From a checkpoint of a small mixture-of-experts model trained on Wikipedia.
Size: 10 layers, width 256, vocabulary 14706.
Experts: 16 experts in each of 10 layers, 128 clamped SwiGLU neurons an expert, 4 picks a token.
Training: a variant of Muon for the experts, 5198 steps.
Below are experts of layer 4 (counted from 0) of a mixture-of-experts language model. Rows are named router (the router's row for the expert), gate (a neuron's input weights, with its number), up (a neuron's input weights, with its number) and show model dimensions 0-255. Each number is 128 + 24 x the weight over its row's rms, rounded and kept within 0 to 255. Numbers have three digits each.
Before each expert's rows: a language model's description of what the expert responds to; "mostly gets" lists some tokens that are sent to it at least half of the time. This comes from a sample of Wikipedia text that the model never trained on.

# expert 1
What it handles: Name word endings
mostly gets: " John", " York", " University", "ina", "ia", " City"
router:144130135103092129104101150112134118123126108118137063121169115100105140119079113137091123160090165127115108132139147131145146107119119128138113127103112166177113161116105122148132169114120117108102148093119107113162156147128141143147096072128181131182130110155129119139108149115146114105132106121141119164105141154107141083116130074176133133127126148105095161109163148132108127111149118150101147134116064111102171144133145135148102123089117120114112097170120120129131171144134111117113178140145153098118118079127104128161107110152102066099183131110140095151124115124141110146121087098176137139114171116119105166121142137134152075163149118145167118138134128100170110138101121109101104141087128125194139162117109162122142115133174148160134107123116137153150137121137121
gate5:143125100162129130148110135090122175158134159184147101120138084095134147155127125094153130156158152138113156116137131146119113126140146155143109168082159140098098122132153156189113133123114128096161088117117155145159108153110134169146174119114160098109117111083116133118089122149159164125144124103150099181102164109140135173144130140091142110139130125142117152136151160112116126118109127074103122156083118140147157122123137126156111123083109154103100113103103149130123090121165112104197144104134124129123122122191136139095126104141139106097141156139130079132110131107096100127124120131156153164107121093133109115120124127093093158110150126126109136149123128109146136187158139140115169164104134142085121097119175140134082148121126089115139153175105133128150147167144124
up5:086134126153117141168074120113098149172093175159116102102156101130104149134130113128168101158145137142091157100089120140106121139124154150134108160109159113102123126139131128170189122118096129112126088101142183131134153116141101167125168115124108121114075124115096165138140105140166144153138089123109115146099142137135115166118078079098098120167100146099120112128117110125119093135149144083114142150120124154148158122114124156147111094093099165106161108109105139130107117165154108111136106121155136152110148092153168113156137099181146130131102134140085119145113127080114112126112123123124125129142134106138120085105103098129082103112149133127092128169184124127094102151100119139139121149099114137118112123129143138126089143133136105122167113111122145128099205122152163
gate6:116122129125092130099136136112134096120108102149136171145143180179144167150116169178127135124182134156106126146108110110144125116119160171122129150121179128123140120152119090148116111150109136131145119159157129116125105150116123151130139146105105114119114096085141097143143110103094103126129172176110117123126085136121097140119105122136170096109100123174137121140076121108110113134114206117150150131080113125138140073127094119096133146151180135151113130170158122148153113115110125128130122114159128141116149123101143134149113086143085100124160114090138128117120137135136081135143118152122097117137113120195139148143106136124098118143120157129128157109095119173088065143122131106121137116107110147096131100143086076113143074117104076138124113121126117161099114074136128
up6:086158140102115139125141167138096127138081132160138144160135146141151143109095165138134177132124160130144138150103131108133144125158129120178102120176160109174189139154153086148119131119070109114098160110119121091137132133142147151114131109112133132141145098103154190133120163168163110133163141126157115109127131139095143145098129117126127107127133101141102138126136103122109162136090155141153143131135114119147178099121143099125146176129139147114089136164168120102129152118086144110110154139159115106132119122112161119125108084133112103090157132131098129133159130104143138151137117134155112093134133116160168149133171132134115171117128161168127121082171128167142078090131131124096133081151119156107109121152148147108115058178102072160117131142117102124140090097135118
gate7:146103076109116136170125152144145112113160105145124116111096104121124137163128126069107138130105101140108153140150140103111188105134140148155135093118099103090129101130177102155139146101111121114115106142151175116144170101157142161177062068138126136146136101165154090095125096143137139106162120119127148115121106134112140126128139093167106113124134117111085095136120111119161107134117090146084095150124118117105122093089127127134097111116122073105162127132105140116118126166101155104124101133133112171106098125114140141120167106126173142193120098123149162125119131110086119128139091109140136153136099086132133130121134129124140117125110126099149150146079113099123148074112135087170133132086166166144149120090163102114136128105115146160119124121118161112155090134117112
up7:169140094143139119158159126125124193101124107125116127095082146130132171138153089058086140153115097129092169146153124125144181111119142093066140093121097128128094120098152141106121157114122132097135114132140143124176151143142125141148113086105104109177138069164118107110166108155154138125151120111111148142132117125131131108147143130124142087124119130126093098124132116132135078129114113128130149110117090125093137098146137116074102103118106075133174111124129124104131093181124159148178108138100124160128110137127124174129128097147155104153104099141135168148136102091107148141133118105142124178135097124109128135151158102119133137115116115146136109125144153076114147133110121133152139102160151102109149138075156105157114151138159152158119132129121158144115115088091094
gate8:142147111171119112126131100106122138124128118105132130127110135129098162113119125117123123120125110107144161153119107093090109146117136133121146155132141123115131143165092120133135149144132149117091130125118126106133120137139155125101120121122174138151099180161105122139102141124093202104128143087134175118112174151097071115139102129126119105137145134135144089141123145134090180159119141110154125117103151103137105120181111122134099114114167120155085188174081116158033141116137148113138161151070131133131130123122114100114154106128122173153136099134141127123135155113136139177104116170131065115148122164145147144148106106180098140131124133132114125165136092102098124138136139141053142126094095155122131117091120143126111115106137116145140133126129116068098101103160106
up8:127102112140126133130109127104127118086102124147109113173119081122134121139130118087124134095115133116113127140129136086140119115126079150122140156116143164158158125122127114152095126122143076134129114106102106125127113137180114122169167122115125161101109144122099121144089118157112138145077161081153125148125088158127134113099078121137110130121103162113150170116136147123157118126143154138085125148176093167130108116182190087146048069131124120110100122135129108143091184134135139134105156160106115134146085154170121093143151129119150126162125164124149149126112135098107120174126095143140138147112151154152134107127125105164167150161097131092142102121124119158137163159118147115086103140097120144160096152138136177133132155141121128126145159149111149146146086133098107
gate9:128122122106130123126147151113121120122168141128138098126152121135109095178099122120143144156106131115192099117091102163141128120153140134137170151179131130124119124178164136092111141158139122171184118080129084099081111130128145133152114137148146114112151149131143137106122106099192121149139127134159106128155139159111113120170120121126114101149143105157107102161145101105172126113149146161113138121105115139135096129096105166125145123169135127081096116166123152134101131105130125148101159154125104141169164142155149083123066124131121163124118121104118128103160146146138094098163129149138071141139157101140113127127153125132175146106143110108121149087113162121100100144158141116108125131143134159082134140135131112137114102081084124155165090185099114150136139127186154
up9:139116144114150141124122132141114107117200144103107111107094100110123136151082149087146115142137122092192101138095128172138111138136148112139149158154101126120163125172158147120109143124143141130126164114087132152152137112136143131164147143105139137136186114125102146126115122114149154168112124140119127139133150151160126097159108174108080115133096093102150094122167100124145134097098125129116152101126131119144176133143133149140108076155126150112060099150154115109111101138150122207147148166090147119139118126143100126128100105103134146113116103114126146128161127136190114102140124170146079138116208123118123110145142141111163119119112097109091148129165117127098092121116106118144110090134131157078135118123119119111145081104125142127170146162151114144144133121131162
gate10:078155136135096167129165136112123118127147136159096126153127108150159162084135100122162116121146091112129077152105112177115156102147174156169169151132160070104120116151145122108124123159150128116149076098140117090109126156109130126113144124129142126148099110172106103151146137111140139109146139101153099131107103120144162121149136187135141138137103140100136118087120098146119097159137141090133129122126096104118130137137126140145156108088136134131165121138132155158118104125153158089125144094139102108129124136053131140131138086185111077172139136095173113098126135143136106109139172102154130151113102121143157106099142166142127150135123109111109137154153113144103104188142107163151133176173131158134123083149131101126100123109127140141106162146143119127082127141132093
up10:097158089134145148103163152094128124145125163145088158153127123125177124085158105085129122098171106103082117137116107121127117129160106134119125170109149123140105137123113131132172136148095123125137107121192116104085149154143101132122136135155157130095105152208099122129141151124159141132103126127125099177097110130119115114163136140131122098102101136093105139084122132143090107123145175138140136126116087110126104146107143145085154118114116133115166097118177133133134137062149112130141149182172087108100140155099106137107137105155138107149101128097155106134139098177104104120060129110127145177134111139123093106107151160155076149126138138147105158139103129110139141148125120160133162119151148124123108108144133094147108161134107128116117151178128121141129126153102120
gate11:108119117128167142133116130133168148121125131102136108151108112139094128183145145127105124100105154115170117153160117158122131116116165141140161123097116151122114122118126082132090099109164168117103124082131155100138149101110120097118131142122122119142061148108159073105137133149083142114155129117124118155149145112090104136105122078145140143165104119107112127105141110128109119134107126103125179086067124063135150142122110110129092089133101123156165150163154137128162124094155156150122147165166166130116112092180096132148161116118131159079140120080157107129105115160096069123161106115124142171123107130146125144137114141136148141110117104128136090139122099173143171155089118114113133118147087147155158090098142139088116149106147128155107085120125146120127129129130114
up11:121131123097177160120094130118121119121150098078125138101127117167119141142103121111131150122128090128133077153096121162123106101149114118140103135136153126133104074133132105145097108135156113129132151140096100116134132117073102143127143127151112095160118114185146087087133118165110136111124127164135148148165125124154152166109137091133129119164093150086124084108114137126129124147087108133149137143098080050089122124129110114112114115078126158114117081130124109122158108135150119179158075155141095141124120127118133137114129126080155093120138129067143121140101113141074120084135103116106155102104116130125099092093122131089113124103112096152133098099135127193127108176126090141124112126149140144133175118118140130112121111123126149160114094115093156138173094125132118
gate12:127149132114136125091119100089117170119139141123130139111104092173145154100121127104097088075151163176139124109110122155109135101108105140099140138127085078059121086132106127128117105130118162136131144113120100132110157136161129117066115136107115162094109152160094142143107115142151118081108153131114148164095128097116113100103123112107139095136104118139168163165183153118099105137109154114175148120151075091110156150145131130145124116134150090096149155122133188098127113150110119128112145113111128119075124176158147127124129128135142084128130119196141144182147126103114151119135135117120154094103154127092135131141165125136151105121127065134183140154096117071122138112138138145128140125130124155164140124134107143143122122114156114120125110097112125124128117149159104
up12:120141118164136135103075086125134111166132145101119168170092163115158132166110109150107161116097130141118121127120163140125108102159139108120129138132120111136145054128124116092110124128113161179151172125107129133119137139152128170086116146130140170123124160150128108096113100121052144109147142137093169164110091094100072173116174128121108140084131141138144165141148134157149148151136167151158148176140119136065143134162100119081129124117130099092175145151103148111115074096128121110159140122084128134127133113127134131094142121127104102158115089144170151136112137099171123122110116113125138107151098159130131131127162118117129097093127104143149140153112086123111115097149130120134149112131145174152170122129130103099109153160123107124087143130129125135124106111145106
gate13:127128114127117179112122131160106158126155089133118116143064100122141097166112136129100155075158123122140090141136093126088104082166121113133148153105120163170134110129185132121119163157137133089156092138155159165122130091119133126121119150108138146150137121128087119154143116074160119156138149118077089117113120107116135095136149123149129140136180132084143143148153143155167101163124109151119172138146086129125116096131113135102118094150123160113129118116125140113138108128157116131122169128140123142112147128135178132119101157102157140125115154097123125155133153112157171113097162155185122149099135138105122132126076108125125133078099091129131125134167165151106099118105146096160070160157131180114125171137112102118140159144171166126119125120127104124135098135095119
up13:118126129103143173139101179154149148121127113097119128168121128117150102150115179114111156106133126116166125089133114144119072095139147099138143124141121138163140125097182112086101190137151137147142158118130130163117139133118159159127105135134125169136102156171114148156109104103117126157135150122107111139132122135156144084157147124128120119106175142112090141133154123110155119154150108091119055163103112130156118120114121148136105075156147132142082118138152144141151138098125128121138132135145151124117131143113169108139123127108144059146140158138123098130120123141137152156095113157165106135164120094144122145099140085113130099123076091178137155144157152197107114147137148145133141139109148139126103175150107090139103136184178122127118128139137105146164132105146179
gate14:100132112084110158140153118127133108123118134129132115121088122097145097116155154086138080164167102164142141136121108134117147133141117130156095153140155148134124147157132125122146132121141107136179098149082125158154157140151138150103103111114141086125128115166153159095171138183136162104175145147104153092122099151176122110100162116115131115135084154151151164162118090154102114137140117121084123145155126207106119100130122118098146129136113097109073145133150104154140147095133154128105122136153114078112141153158101132087116145155128127151161104107125134122134089167143143115109097125094116137123147107120100141100139125110115130141094148134089116079114113111098144136136103118145130155108130085161150146133130124164133163168139118077146167146131107144135176134069094
up14:132098099105128158117104094118147168134099196137103076165128143150169124122144104113110094134178152150138128151122147161119115119118077118114124156133116150097115131111152100102126135110127092130177120129075090114152130114098169142145109100136091076146111115158127139100173162107122104134172117151139103115119156150110099115145158114118184103166113118147167139097147113178110119135126148107113127127126116164154109109138130105123105136126121120157156135135137136164113109113103141149153122139147092101094094158168164114039133160164177119115118111133142160115108121133106148156143104119149126103164152139141152128120115173099125140129109115139101097115128161123100134113097100135122125130144111112110094095139142127144152167178153121128129134111144131105108109126082080
gate15:101153110119158140132141099111075146107151150128156117163102119087133112166126082111134141132114124123131107146120092136151147141087114128098136112128092083114179163146149084103124127100100140101109155151166123123159148107170152115141152090159128164157114140135096108116143146117105172077091151083163134104133148165153133125106134148137127155115110149140111127116135122121174130136126106113127122179119107123147137118157146047082095130162103138139110130150148182127103166101087142160097130115095149125114116173148110111129088155087097138122137092142139124134143137091146141105106119117135135089096101158126158096079116127120164084145127138110119090142075101135140115153134107101124117129115118120134136115120098153160149134103136075132146153125125127095125099159100149
up15:067135162138144117149106102169114119120161173130136115193130147067143093171159123085084138149119118130112117108116141108081162138112151104149098102129113128132141131159170112084126118115142172135151127142134162073144105116189130112149153099167083137158144134126141099104148126111102116101098133135125150134125129150190137167106142130144142131089129121116147120057185169149120104144105161132118165159124178138136173138112133099139103130126119110155146090129149149124156116124094084164114109123158127118129109136116123146137137129135130145127148109119092108148120120132124106150107122116114148147101155150162141150116127128136123101102144113121140129156093123118115125142084172106146151150077157097126118120160088117131129122172143095152158147081126156130103122112126131
gate16:136110079100122135111148109115141157156147139132097090132114136118142152144101151154115122127111113109075097085124111127079135124123109138135132142142139117136140149152133146168177129127113124099117110085152128142168142143119119102151075101115202097154146070132151127196153135128100149135151145102131127124099169094156075178129108164083148111130145098114132168159113132153139117132092104121139145104127134108158145120089159148149145163144155150132127131177102134104103126129156173176137118103123154163134157136109132119091104147125117111133120095108121168129163098111109134107110126113156082127179131175123114123121150116159099133085113149148132125140131176141122071127109112075127161147127137159129129120098161130132123114113124121137124119167126106164127090128105161
up16:114118127043112157143144141132168070121142095155132092111126118130123105099075171169124118103118130139136085102120177117188131090093127159128074096104110136109107088176128107130133152132165073127158158121107149124127121126111109141083135080114167090126080076100166108106147120126120129160123139149110174116097121124126049154121152120137119114121162125149168153120125114140128143154136102145139147044143155126109121109104098118113133144111169181142122097110137130123096121141134106163118124141128163164120131142150114176126120109088125117111132102102134140138117104139120109113120175113139128111149151137104148143083171123119123093117142156108138128149128161125147145099123125114142108116103144148153129151125119131150127122114124112126141115129140154114136135137156143